Below are experts of layer 6 (counted from 0) of a mixture-of-experts language model. Rows are named router (the router's row for the expert), gate (a neuron's input weights, with its number), up (a neuron's input weights, with its number) and show model dimensions 0-63. Each number is 200 + 30 x the weight over its row's rms, rounded and kept within 0 to 999.
Before each expert's rows: "gets" lists some tokens that make up at least twice as much of what it gets as of all text. This comes from a sample of Wikipedia text that the model never trained on. Tokens count by the router's weight.

# expert 2
gets: ",", " and", ")", " was", "\"", "),"
router,229,223,192,172,134,208,240,205,175,236,197,173,180,200,201,166,140,207,208,110,243,176,189,212,207,207,215,164,170,162,165,205,197,241,253,140,204,204,197,180,202,193,140,178,207,164,192,187,266,255,205,250,183,178,184,237,181,194,162,202,212,190,181,218
gate0,184,196,189,182,193,185,210,215,201,222,169,143,165,230,187,165,188,206,202,159,229,189,189,188,174,229,226,182,259,208,235,118,178,167,201,206,158,182,216,210,150,223,188,222,208,197,165,166,172,232,176,204,198,215,183,190,201,181,175,180,167,187,194,262
up0,216,196,163,210,217,248,265,228,225,173,203,180,211,198,218,221,191,234,227,227,182,234,227,150,131,166,172,173,194,181,245,232,176,273,237,229,170,234,240,220,243,161,192,172,201,271,192,221,190,240,183,196,180,173,198,140,225,218,177,162,155,232,229,238
gate1,196,149,231,253,243,221,133,169,213,241,187,204,192,206,153,199,178,145,152,234,170,202,197,182,216,229,206,141,201,172,168,183,226,177,183,242,236,210,200,198,233,224,199,170,231,223,228,197,241,172,212,210,225,195,217,244,185,181,204,267,270,193,187,145
up1,236,109,240,218,206,250,186,224,266,148,189,175,216,250,180,233,212,161,195,246,168,185,196,192,216,181,182,233,183,173,212,202,211,174,151,207,214,179,184,189,200,236,218,246,147,170,202,170,228,240,181,217,173,201,183,177,255,235,214,143,212,205,228,230
gate2,276,185,177,209,132,245,230,178,176,198,233,203,196,207,245,173,215,179,198,214,177,137,166,200,227,197,238,198,245,153,218,211,145,144,226,203,182,205,184,156,214,229,196,211,174,261,202,187,212,193,183,180,182,125,205,228,194,271,197,203,180,211,124,231
up2,281,209,182,159,197,233,191,200,178,167,222,211,258,225,183,129,213,191,226,204,160,132,194,206,233,227,242,195,213,191,181,196,169,155,224,227,161,213,204,212,200,261,196,188,183,248,204,218,170,196,184,175,184,180,201,197,201,205,221,217,191,208,162,173
gate3,174,166,166,191,227,138,249,203,207,194,141,208,192,189,223,178,238,170,212,225,251,177,255,193,200,175,211,184,177,209,160,224,165,128,224,216,166,202,167,219,201,220,192,205,192,235,172,169,242,143,195,197,180,214,215,288,188,196,165,247,182,231,212,142
up3,217,195,172,175,243,190,176,183,181,187,192,209,225,180,204,271,197,159,211,212,125,251,187,177,176,272,126,213,193,262,213,213,191,173,213,190,215,204,222,232,220,187,222,194,201,149,204,238,234,216,220,197,237,183,218,265,169,198,197,224,225,193,226,222
gate4,161,228,181,174,270,196,186,187,195,202,197,174,205,263,186,226,201,268,223,171,234,217,189,193,186,159,163,120,188,206,188,204,167,201,224,173,191,194,194,131,211,263,200,212,157,166,193,201,233,206,179,193,247,219,207,185,239,190,188,171,170,196,181,224
up4,190,182,166,207,202,170,161,201,161,186,211,208,258,182,193,244,176,195,242,256,163,150,158,192,145,179,185,231,161,165,210,176,206,187,205,172,219,161,231,184,238,163,237,174,239,162,162,228,230,122,180,187,168,208,256,202,177,206,161,202,204,196,268,184
gate5,260,222,114,216,225,208,235,166,180,229,220,199,204,254,222,172,177,196,182,195,196,188,234,212,211,191,191,223,178,208,182,218,158,134,266,207,180,195,196,169,213,179,211,216,155,214,197,197,173,175,206,198,239,215,181,260,219,207,218,233,209,249,192,181
up5,198,205,163,235,178,175,168,286,195,167,180,167,173,148,153,179,195,216,226,161,210,232,200,189,200,187,216,247,202,220,189,269,243,187,167,192,207,172,261,251,188,197,201,188,278,144,189,234,211,207,205,195,142,197,229,180,221,176,234,195,189,196,219,241
gate6,186,161,211,200,162,226,152,186,196,252,182,211,186,190,229,212,198,178,212,180,201,148,169,183,242,145,183,163,163,195,218,182,209,220,230,189,212,207,228,162,133,240,150,173,197,211,233,198,215,190,162,167,262,187,240,212,162,204,233,217,188,212,222,179
up6,249,184,206,168,179,177,210,203,152,202,163,161,220,221,240,179,216,191,238,200,220,174,215,206,178,171,237,169,136,245,143,177,219,220,160,209,162,178,201,161,210,226,185,222,223,236,190,186,273,150,192,164,224,177,204,237,199,182,230,242,195,225,147,156
gate7,207,213,165,229,187,209,224,224,144,181,150,182,193,215,133,158,185,212,220,185,199,192,176,224,224,204,220,186,206,212,261,179,183,256,227,201,186,214,239,239,205,230,176,227,219,184,182,239,220,230,210,154,167,168,167,181,220,161,147,167,220,178,232,225
up7,238,145,276,225,189,196,207,214,231,236,190,203,232,185,253,240,244,212,208,223,176,149,207,198,170,226,199,242,215,161,192,172,204,167,165,193,205,230,189,204,139,242,204,180,177,229,232,155,216,194,180,210,227,220,218,229,168,194,206,256,201,197,190,138

# expert 1
gets: " the", " |", "\n", "-", "|", " |\n"
router,237,240,193,178,158,170,199,146,209,166,215,203,175,239,226,198,179,185,235,193,224,173,208,258,231,202,196,214,197,194,148,217,167,195,230,206,154,205,152,176,212,144,198,163,223,210,190,189,234,225,217,202,212,149,182,190,215,194,222,193,175,184,231,229
gate0,154,199,206,168,222,225,189,208,201,178,173,175,188,200,223,237,188,176,251,190,173,192,180,211,127,200,159,214,153,152,186,106,212,236,204,172,202,246,206,200,201,166,230,201,219,247,210,167,206,209,266,196,224,254,204,196,238,174,179,227,201,214,179,192
up0,220,197,205,165,130,244,217,165,233,184,142,243,241,187,151,193,218,245,282,271,244,184,237,207,170,238,207,199,137,194,165,227,245,202,217,192,169,216,236,224,236,190,212,153,172,207,193,143,169,184,258,245,154,229,176,199,193,188,208,193,257,219,246,203
gate1,165,190,172,200,171,258,171,209,169,213,181,216,245,222,192,211,167,215,216,201,220,257,252,191,219,174,168,186,183,213,225,187,224,211,177,182,144,223,236,141,212,191,186,227,148,221,206,170,199,186,170,236,211,206,230,168,224,228,204,179,182,151,246,155
up1,218,231,178,229,187,149,161,175,187,193,204,190,157,201,217,200,209,203,186,267,205,148,206,190,197,170,208,207,171,202,221,185,193,175,247,236,230,220,175,194,193,225,239,202,241,186,177,214,197,220,212,186,148,187,216,191,184,222,223,187,218,261,196,247
gate2,205,199,212,189,215,197,194,209,202,180,200,195,176,235,218,233,196,203,222,201,144,220,194,237,180,195,212,172,173,181,241,190,180,222,160,201,183,191,159,225,232,158,221,229,143,198,186,194,204,214,252,197,175,221,183,186,193,132,166,152,222,231,194,263
up2,169,192,186,153,163,174,225,165,232,229,162,177,183,191,194,179,219,213,218,192,218,210,189,220,212,190,210,139,234,206,209,273,185,170,154,212,185,256,223,172,212,216,235,206,184,251,195,203,180,193,185,236,157,230,181,167,218,236,156,181,276,248,179,237
gate3,185,180,188,166,195,229,181,204,149,216,206,195,235,192,201,112,189,214,201,188,180,187,199,248,190,189,202,173,252,160,161,183,230,201,151,190,166,178,217,169,237,236,175,159,199,188,215,186,267,183,207,176,192,209,184,147,230,191,179,134,261,201,221,154
up3,162,196,220,202,209,156,198,175,205,195,206,170,236,262,192,242,253,215,164,227,220,158,178,176,133,245,206,219,168,214,181,217,211,238,216,139,200,159,247,141,154,189,183,205,182,194,236,220,173,203,205,229,246,132,227,184,246,188,167,195,180,216,199,188
gate4,195,167,197,140,238,157,254,147,226,201,214,179,187,193,211,209,218,170,217,204,208,236,196,224,142,177,185,190,210,204,172,153,206,159,220,274,201,152,180,229,202,202,151,204,168,206,172,175,237,217,175,162,243,190,188,186,157,179,213,207,191,163,194,146
up4,194,165,254,173,115,220,184,230,177,193,221,139,192,218,221,176,250,151,236,194,212,217,233,168,207,208,217,197,239,239,172,178,164,213,245,223,205,205,200,230,176,152,213,186,209,194,227,183,192,186,174,179,168,179,217,214,173,243,199,165,202,153,235,205
gate5,225,170,177,165,223,205,215,184,190,188,207,217,196,220,162,211,218,233,253,217,197,200,209,154,227,167,200,199,243,215,175,143,205,169,162,228,168,194,172,226,231,235,232,176,208,191,187,237,248,225,202,230,186,232,215,191,237,218,225,264,185,191,206,205
up5,201,205,176,157,222,219,200,209,191,183,163,191,259,265,208,220,199,237,214,158,222,150,224,225,230,167,225,191,223,188,231,187,197,206,204,292,203,236,243,215,149,223,175,204,151,163,230,251,186,151,235,192,242,200,172,207,184,187,204,181,193,197,227,234
gate6,267,236,209,232,200,159,191,153,162,167,178,134,211,191,213,150,192,225,169,187,200,180,218,223,209,267,210,183,227,241,219,231,164,168,218,200,195,232,165,189,179,197,188,230,157,257,202,213,154,230,199,179,213,161,248,250,224,207,226,209,171,222,179,222
up6,260,229,190,238,205,249,194,122,237,189,253,212,265,199,177,120,230,160,213,160,210,190,213,158,192,161,200,235,215,212,210,234,185,196,196,248,224,222,189,193,218,194,172,223,175,245,198,159,224,204,183,128,191,182,245,203,241,201,211,213,234,151,149,265
gate7,202,206,185,182,270,189,178,221,208,198,185,196,192,221,195,208,203,271,238,203,245,245,222,236,236,205,257,195,183,206,200,179,221,219,219,256,162,154,179,173,200,244,176,198,233,207,188,201,230,199,221,206,238,193,179,180,217,197,225,141,192,242,197,214
up7,208,233,193,140,168,171,222,230,267,234,229,199,159,170,219,216,234,218,207,196,162,166,244,256,157,190,193,204,217,143,205,210,131,214,220,206,201,196,222,155,173,203,219,242,131,200,162,177,185,194,180,181,159,210,191,260,151,225,184,180,186,189,240,232

# expert 3
gets: " |", ".", " to", " of", ".\n\n", " with"
router,150,210,214,122,234,185,195,180,187,207,172,184,205,227,199,162,182,213,171,199,207,169,214,231,178,181,197,192,168,184,177,180,139,269,274,183,180,208,234,163,206,150,201,178,186,205,179,187,227,243,237,229,238,189,188,240,225,197,171,144,169,172,229,191
gate0,218,191,189,186,205,230,218,221,180,219,201,167,218,202,252,205,176,239,180,205,152,184,166,243,129,213,203,209,233,143,185,177,208,257,188,199,190,227,218,173,204,264,203,181,202,215,174,216,163,179,236,262,219,181,168,180,190,187,216,200,217,184,194,179
up0,184,192,205,259,218,172,156,159,193,219,174,207,244,255,212,184,236,181,160,192,219,201,225,183,193,126,200,220,218,208,181,234,190,225,197,185,160,201,184,231,241,200,239,199,184,220,187,226,164,208,155,216,193,243,142,173,207,205,199,190,183,270,186,248
gate1,235,186,181,225,220,208,220,170,182,190,176,170,222,166,184,185,219,215,184,241,212,215,240,157,156,213,194,205,198,167,218,189,215,179,184,186,168,198,196,176,248,227,191,222,174,263,103,210,222,177,196,209,239,203,226,262,173,225,196,204,117,201,161,211
up1,184,184,154,205,239,210,236,156,211,195,185,169,173,187,202,201,218,231,209,203,218,219,243,187,157,146,157,220,229,209,170,267,228,156,184,156,196,214,96,192,209,241,212,271,185,201,227,201,261,216,227,164,230,165,230,203,222,229,182,271,190,190,238,158
gate2,147,170,203,190,189,201,207,196,235,220,264,236,183,178,178,222,205,154,194,178,198,153,204,177,190,248,150,159,183,248,196,185,151,265,198,214,168,246,171,166,189,217,281,175,217,204,198,189,242,176,228,201,173,256,219,223,197,192,185,181,196,223,190,198
up2,180,191,257,172,214,217,163,211,245,148,217,246,227,192,209,251,202,206,233,209,161,155,177,173,180,214,217,158,197,210,145,119,178,268,199,201,256,213,171,238,208,222,220,192,214,220,154,201,197,197,199,208,191,250,178,173,127,275,152,137,214,197,164,169
gate3,209,177,224,214,208,267,229,170,203,205,170,217,155,210,194,182,196,205,234,220,147,164,192,179,184,168,205,181,173,205,167,172,210,165,183,239,227,259,243,192,183,274,238,206,182,256,182,231,219,197,231,202,151,244,193,205,220,190,210,223,230,238,248,202
up3,219,169,174,229,166,211,251,177,203,231,179,232,199,202,140,175,261,207,210,223,157,210,236,188,220,163,189,177,201,233,235,206,189,213,198,202,170,232,156,193,232,205,215,170,201,209,220,196,238,226,232,197,155,270,166,241,196,225,253,144,147,225,157,226
gate4,221,216,178,202,160,208,224,213,227,218,234,195,218,187,237,182,219,205,164,183,184,244,184,216,137,191,216,218,245,202,195,181,245,190,220,218,203,209,231,170,129,245,210,168,159,230,214,257,224,189,187,213,203,176,194,200,174,207,181,198,269,193,207,222
up4,210,200,206,213,248,230,263,250,207,203,223,169,197,207,138,148,244,244,214,149,234,170,247,162,230,231,168,216,253,199,200,197,211,206,203,191,209,157,234,190,195,199,211,158,180,215,222,191,186,257,206,209,230,187,205,203,170,215,219,259,161,226,208,227
gate5,222,149,215,206,207,173,202,193,148,185,180,228,184,184,251,182,169,183,172,190,187,218,220,214,173,167,185,196,196,208,248,188,204,192,187,205,209,217,163,205,209,171,247,189,210,246,181,185,183,239,145,156,211,213,202,176,214,258,284,188,194,209,180,227
up5,249,183,218,213,137,157,207,186,192,234,220,201,200,182,224,207,223,219,180,187,203,139,158,194,169,195,219,189,240,234,151,236,219,204,236,186,238,187,234,196,203,274,158,152,219,219,238,210,255,183,125,256,239,163,194,161,181,219,193,256,218,181,143,243
gate6,224,213,202,209,148,225,191,173,171,177,183,215,239,184,207,208,137,192,208,241,218,114,230,173,222,201,175,202,195,203,277,141,207,208,228,175,111,164,212,211,173,242,218,170,214,132,210,208,201,266,199,178,193,202,219,202,179,199,210,191,168,149,170,163
up6,160,204,228,237,248,250,162,194,182,242,170,161,232,249,209,145,165,219,217,157,178,223,197,218,229,208,207,234,219,176,199,190,233,204,195,167,200,194,191,228,239,235,185,165,192,148,172,234,199,220,279,127,210,211,229,199,204,212,182,223,214,177,254,172
gate7,241,167,178,168,184,230,184,151,191,227,191,251,177,181,225,207,243,185,213,210,193,177,181,188,196,180,192,200,191,208,189,207,187,213,149,166,178,235,214,177,210,235,230,174,168,176,182,152,192,243,163,145,207,210,194,201,188,219,123,191,264,193,239,173
up7,183,230,163,206,181,175,217,245,159,178,196,211,219,141,216,240,152,198,226,165,235,273,219,195,268,209,201,175,182,191,220,186,236,185,198,195,209,152,217,213,219,133,193,198,231,161,212,193,182,185,236,209,144,220,202,176,215,225,223,164,165,204,204,191

# expert 7
gets: "0", "3", "5", "7", "4", "8"
router,192,193,213,197,178,203,181,171,171,253,240,203,197,188,260,195,218,246,212,170,187,164,220,249,161,206,218,112,245,174,225,182,155,241,157,224,202,200,206,185,194,224,187,177,232,220,196,197,216,231,187,162,213,186,215,188,154,171,219,174,178,228,193,184
gate0,257,181,211,197,167,201,177,245,205,140,207,234,197,182,129,140,207,200,148,202,196,227,233,238,237,176,174,168,228,185,189,184,210,201,215,227,205,232,219,149,181,169,213,177,151,174,220,185,214,215,214,139,190,220,199,262,237,208,140,156,118,215,218,191
up0,201,194,143,213,189,199,188,236,246,146,167,257,246,155,285,199,217,240,243,204,227,271,177,181,214,198,229,213,206,218,190,181,180,179,220,270,174,211,138,210,159,231,205,193,147,202,234,253,213,152,205,220,266,166,227,153,211,210,212,219,135,231,234,226
gate1,203,257,215,142,188,184,158,205,183,143,141,191,181,219,189,188,230,273,220,162,197,223,209,210,223,229,218,151,205,158,223,205,178,177,225,211,188,213,239,144,210,235,194,210,220,179,104,215,198,232,196,207,182,222,231,207,199,229,153,162,211,150,199,211
up1,213,154,146,236,155,213,193,193,198,133,208,224,207,189,183,150,200,136,216,223,215,223,183,196,188,144,202,253,244,217,239,214,237,236,214,154,180,251,172,175,171,203,191,184,189,208,236,189,213,206,223,188,227,191,169,212,243,252,203,159,166,189,219,268
gate2,198,176,195,188,229,260,190,169,181,223,217,194,198,200,188,215,214,226,210,182,233,205,157,243,213,228,173,212,229,172,200,195,174,231,166,235,168,221,184,181,195,211,222,139,182,266,265,160,206,203,156,215,213,211,261,201,124,201,256,226,221,228,208,214
up2,230,232,246,211,176,177,181,171,194,200,190,200,234,211,235,189,193,236,181,204,190,186,237,188,245,203,228,206,211,189,144,183,243,228,221,232,177,167,225,190,177,269,233,188,219,150,221,270,192,190,153,198,238,187,173,245,234,207,243,144,205,239,208,165
gate3,163,183,207,202,204,155,230,196,206,160,188,247,242,179,198,154,190,257,264,226,254,176,222,191,225,220,191,195,184,203,152,218,235,130,207,189,173,230,203,155,168,233,217,176,152,228,208,203,277,218,188,174,217,204,205,194,253,223,194,179,159,175,181,231
up3,219,148,209,179,159,193,186,176,246,149,260,182,227,205,210,209,221,214,164,227,214,156,221,213,194,180,214,223,224,228,196,203,180,220,209,169,198,176,153,176,173,232,255,195,162,187,145,194,212,201,155,195,238,185,162,204,209,208,168,167,204,144,147,220
gate4,145,160,193,180,233,224,213,154,182,238,193,167,194,237,220,210,190,175,179,194,202,180,124,227,153,236,215,231,219,167,182,189,185,243,180,223,207,267,183,201,205,196,239,202,215,213,244,220,183,220,183,197,187,216,249,220,241,204,215,194,236,209,144,174
up4,202,147,198,183,191,173,222,217,222,174,232,159,204,225,204,199,231,211,192,172,225,208,197,197,221,152,117,202,228,219,198,276,232,205,168,177,202,169,217,197,221,171,206,196,197,175,201,229,249,215,202,199,195,139,165,207,189,165,228,128,181,160,190,218
gate5,171,209,205,226,155,220,167,196,258,150,168,202,178,226,188,205,201,214,218,171,192,190,157,237,154,177,180,175,171,211,174,148,199,203,172,206,177,212,193,183,160,196,184,228,169,209,197,195,246,179,144,202,213,216,205,179,203,234,281,217,175,226,195,249
up5,200,166,260,151,171,199,214,205,145,161,220,203,261,204,216,129,221,253,219,168,147,193,229,178,192,164,238,189,224,195,188,181,246,192,207,175,208,195,210,214,210,222,209,182,181,189,218,182,192,182,210,214,155,191,176,220,181,261,239,206,158,183,195,213
gate6,199,187,212,199,189,194,197,232,196,195,176,205,207,173,181,191,158,126,195,223,201,156,193,238,185,178,154,200,196,267,155,162,226,208,203,171,146,176,202,178,165,190,192,200,197,194,243,176,203,192,174,205,236,169,192,175,205,202,256,231,245,255,203,167
up6,243,203,207,192,226,197,232,183,168,153,199,210,211,195,197,187,210,251,224,187,225,202,181,196,241,193,175,206,236,230,184,214,222,160,168,181,179,189,199,162,168,174,237,257,239,173,217,276,148,179,146,176,203,196,160,195,239,197,188,222,231,160,251,237
gate7,186,204,235,223,184,175,222,178,209,187,175,200,222,204,236,224,206,179,206,163,145,205,154,184,185,200,194,224,157,193,262,246,135,222,227,195,196,173,167,222,259,247,150,254,153,190,267,184,178,181,198,201,230,224,205,203,194,214,169,200,201,184,210,201
up7,239,237,202,197,232,185,141,226,235,198,156,242,199,212,195,191,202,223,219,265,166,164,179,209,190,201,231,130,202,209,219,228,119,214,167,182,192,207,183,215,239,211,223,223,232,244,185,173,194,203,173,171,212,239,208,254,212,200,163,139,237,192,187,179

# expert 0
gets: " in", " of", " the", " on", " for", "'s"
router,165,239,155,155,198,207,216,194,214,247,207,156,123,190,218,206,229,215,185,230,213,189,232,246,178,217,204,145,235,191,197,228,198,233,265,231,178,177,243,153,190,185,137,184,204,213,171,199,164,207,250,208,207,162,194,250,219,229,199,141,183,187,225,208
gate0,279,197,189,183,229,196,242,241,138,191,206,191,214,234,176,204,162,186,194,175,183,226,232,212,166,207,167,170,236,162,174,165,226,155,245,179,157,234,171,192,210,198,170,231,181,229,205,224,222,183,227,239,238,186,225,177,210,184,152,190,196,188,236,212
up0,176,195,190,225,202,251,205,211,221,157,256,186,286,223,194,223,226,188,233,234,221,158,204,194,226,211,239,185,205,170,217,197,203,135,179,185,238,214,231,242,181,175,197,211,215,177,204,185,210,223,133,139,199,262,207,146,186,204,225,202,203,215,164,177
gate1,216,204,224,167,197,231,194,150,211,196,188,188,155,216,183,216,232,255,153,202,150,207,240,174,201,177,192,184,224,157,183,228,191,262,198,189,153,171,187,217,228,172,192,186,154,218,200,215,202,206,215,257,207,252,172,204,219,103,201,165,193,195,204,230
up1,199,160,237,177,205,186,212,226,198,179,231,229,205,151,231,267,200,222,213,251,184,169,239,190,220,202,191,211,187,171,181,249,209,230,152,204,163,187,242,202,246,150,278,230,197,235,214,198,161,259,197,251,210,218,172,151,150,209,181,167,223,164,133,202
gate2,202,187,168,176,215,186,233,188,214,190,222,220,229,230,181,190,218,206,243,228,179,208,200,151,230,199,129,207,227,199,205,105,209,179,194,190,188,245,223,174,219,147,191,229,215,168,249,217,179,200,200,148,156,206,170,257,219,199,207,183,195,217,208,226
up2,192,201,182,218,242,196,254,213,165,234,227,187,164,215,230,256,178,206,199,236,225,192,171,187,235,193,229,215,219,175,212,127,211,192,237,233,202,179,212,162,243,207,230,218,184,179,149,192,220,245,271,137,221,270,164,213,219,177,172,206,258,216,129,210
gate3,196,202,129,220,219,209,228,181,205,172,213,183,233,154,207,155,202,188,201,211,192,187,194,223,174,206,213,196,170,221,182,161,173,270,242,226,152,243,201,197,183,248,221,184,213,206,182,214,205,165,152,181,207,208,235,192,163,243,186,269,133,204,155,193
up3,189,239,194,178,190,210,236,251,140,160,105,172,204,200,179,197,171,202,203,222,220,221,207,231,199,195,195,266,198,174,216,177,256,221,213,208,220,227,177,212,206,211,187,180,197,164,183,216,206,242,201,219,189,202,239,209,260,166,218,221,181,239,195,188
gate4,285,182,157,201,199,216,146,201,238,238,217,141,163,166,189,131,238,190,190,143,207,232,181,223,149,235,229,209,224,197,183,127,183,153,177,203,207,191,205,197,192,150,161,204,179,231,205,198,180,209,234,216,234,172,226,198,249,177,226,211,245,222,168,203
up4,219,174,169,208,202,194,198,198,231,219,190,181,177,192,204,198,161,226,196,157,159,256,173,215,207,168,198,193,173,192,208,215,231,191,186,230,219,211,212,188,220,184,215,181,211,225,189,251,220,173,105,199,181,212,217,136,228,172,236,223,185,193,185,167
gate5,164,167,174,143,221,234,233,155,185,183,168,203,200,222,184,152,233,211,219,198,214,244,276,212,166,215,212,143,213,173,236,211,180,218,221,190,192,176,180,207,172,188,150,201,203,207,214,189,191,216,180,204,210,253,188,248,195,175,232,174,193,194,213,203
up5,204,213,211,214,214,242,168,141,186,185,183,240,185,225,195,174,216,219,212,233,205,205,188,276,174,223,195,190,226,186,220,191,190,188,221,198,249,152,185,179,232,218,225,153,180,214,237,185,199,232,214,229,206,207,236,192,145,192,204,170,202,144,177,199
gate6,229,224,188,219,227,167,225,200,172,258,172,158,226,186,218,170,155,210,203,225,207,213,225,226,222,193,228,185,243,170,182,189,208,228,238,171,190,206,229,207,174,189,235,216,197,261,204,180,242,185,216,144,193,205,248,208,182,177,178,207,226,169,233,205
up6,287,242,163,151,213,213,196,220,188,233,237,181,202,221,182,165,210,211,174,206,190,199,242,197,147,187,174,152,191,180,211,179,178,251,227,182,233,214,242,209,174,174,144,215,197,188,221,249,208,193,212,203,193,199,239,225,188,154,174,157,211,156,258,244
gate7,239,219,223,249,159,221,223,170,244,246,233,234,212,207,181,192,204,220,210,209,180,224,201,195,211,199,267,221,223,212,195,220,210,151,255,245,244,239,262,180,209,217,186,190,197,194,207,198,172,190,196,208,222,177,217,164,192,208,174,218,207,189,226,232
up7,199,210,149,181,250,168,179,171,229,224,212,257,188,136,170,266,224,234,186,172,204,250,228,214,181,219,214,203,214,239,233,205,200,221,183,181,240,199,188,165,254,166,168,220,166,199,193,181,187,239,194,187,163,214,219,221,193,158,193,185,251,180,185,214

# expert 5
gets: " ", "1", "2", "0", "9", "3"
router,178,188,198,182,159,217,204,197,199,282,201,229,161,198,215,204,239,228,265,202,208,162,230,230,184,269,156,174,195,184,200,197,218,240,200,215,156,236,221,166,223,238,142,185,210,210,177,153,232,214,215,223,265,200,147,208,168,246,181,137,194,226,223,195
gate0,211,172,151,176,213,156,204,177,192,255,143,197,175,246,181,194,113,205,210,146,132,221,207,252,201,152,235,195,187,262,223,203,212,184,239,166,189,225,207,252,192,182,164,156,136,228,217,194,191,203,215,125,199,209,233,187,267,199,208,186,195,164,199,210
up0,242,164,214,183,219,212,162,200,294,229,173,226,255,200,214,232,196,198,202,212,197,183,182,208,219,137,190,181,191,212,250,215,230,207,252,175,158,220,180,151,225,151,166,133,169,239,202,223,189,228,186,215,212,210,229,205,203,204,176,202,181,210,175,224
gate1,191,246,131,175,169,208,160,275,170,203,184,212,186,183,201,255,207,214,228,184,182,235,230,172,243,159,207,207,248,209,217,202,231,232,206,103,196,192,198,160,164,190,168,209,228,211,167,181,260,218,303,195,217,226,175,197,192,194,220,220,200,234,198,229
up1,214,236,200,245,129,211,191,230,209,261,188,184,200,154,262,202,195,229,169,221,197,185,210,224,282,173,224,197,167,232,215,220,161,245,160,156,181,124,232,157,157,233,194,160,132,274,257,214,246,208,176,182,238,175,201,212,184,181,183,200,203,174,212,187
gate2,156,204,200,182,156,148,236,177,226,158,162,217,274,157,173,175,194,204,205,192,147,163,174,179,207,217,224,278,228,254,198,194,206,205,205,213,221,165,196,193,180,199,201,250,203,200,234,233,182,191,175,223,226,224,174,175,215,220,209,173,170,220,192,248
up2,214,130,219,160,170,231,206,174,199,173,187,133,153,165,195,199,204,243,230,206,168,221,204,213,231,211,225,186,222,172,101,198,170,232,159,205,209,159,211,156,216,215,198,213,230,185,208,215,187,251,255,236,152,214,220,200,163,172,208,232,196,233,171,215
gate3,208,188,169,215,204,254,168,182,265,237,199,204,180,217,205,247,223,216,171,184,219,187,163,256,211,183,198,148,228,176,148,206,135,251,171,172,215,239,188,167,234,233,167,184,203,225,220,206,184,166,219,200,229,213,173,249,176,198,116,226,196,189,217,161
up3,136,225,217,162,206,193,220,172,199,200,147,206,264,168,164,215,197,202,150,178,184,278,257,199,180,210,186,153,233,158,227,178,193,199,169,227,176,189,248,194,200,226,210,217,142,206,222,173,236,204,195,166,149,190,222,183,206,232,202,200,162,226,217,198
gate4,218,164,220,235,217,182,184,230,225,204,204,134,201,236,171,156,209,276,214,213,190,184,171,200,174,235,231,218,222,183,199,202,135,163,206,222,207,203,132,199,178,209,249,243,228,260,200,211,207,208,239,247,219,218,208,139,138,237,256,259,237,176,195,225
up4,266,161,202,201,118,205,185,182,214,212,223,197,200,166,224,204,215,167,218,208,198,261,195,193,230,218,195,181,226,155,202,238,232,204,235,195,238,199,185,193,145,123,197,201,191,207,183,224,188,225,221,171,177,192,177,200,218,141,195,157,251,173,210,177
gate5,243,189,202,254,201,233,182,219,184,234,156,217,162,190,201,148,195,244,216,147,228,223,231,231,201,174,220,175,199,206,214,177,219,196,193,201,177,178,261,187,222,145,227,204,201,226,231,202,235,257,283,237,216,165,167,180,231,228,194,260,149,178,216,246
up5,181,234,209,185,185,220,146,243,195,171,194,158,174,134,220,175,171,225,139,197,171,202,212,257,213,229,189,190,199,174,230,186,193,181,229,182,224,206,189,210,176,213,151,129,227,181,143,233,201,176,189,184,194,231,229,230,188,205,209,140,194,200,179,220
gate6,180,307,246,104,210,184,245,206,202,206,226,239,172,242,186,206,166,218,222,145,165,198,222,230,239,163,195,195,180,167,164,199,129,208,165,235,193,224,215,241,214,178,170,157,201,199,237,181,200,216,228,214,165,184,164,195,177,216,210,202,199,158,222,231
up6,227,230,206,176,177,208,196,226,216,154,168,228,185,270,193,196,219,241,233,200,162,224,201,210,211,186,158,181,231,194,172,204,193,184,177,183,172,208,225,165,185,233,201,221,192,202,206,189,160,149,187,173,182,235,202,162,215,186,236,254,201,188,243,211
gate7,249,153,245,189,234,173,180,191,143,250,160,208,258,205,206,196,194,192,187,172,216,154,199,208,159,213,226,178,236,175,209,174,168,297,226,239,188,217,193,275,183,205,242,190,186,159,202,188,190,213,175,153,211,193,223,263,203,261,233,250,224,191,176,175
up7,232,203,243,186,208,234,195,191,238,182,208,165,143,199,202,183,161,177,224,225,214,232,205,191,235,168,209,210,241,233,218,281,203,160,217,248,183,178,155,278,212,193,178,236,205,198,166,185,189,223,188,187,195,253,178,202,187,151,226,169,152,169,240,136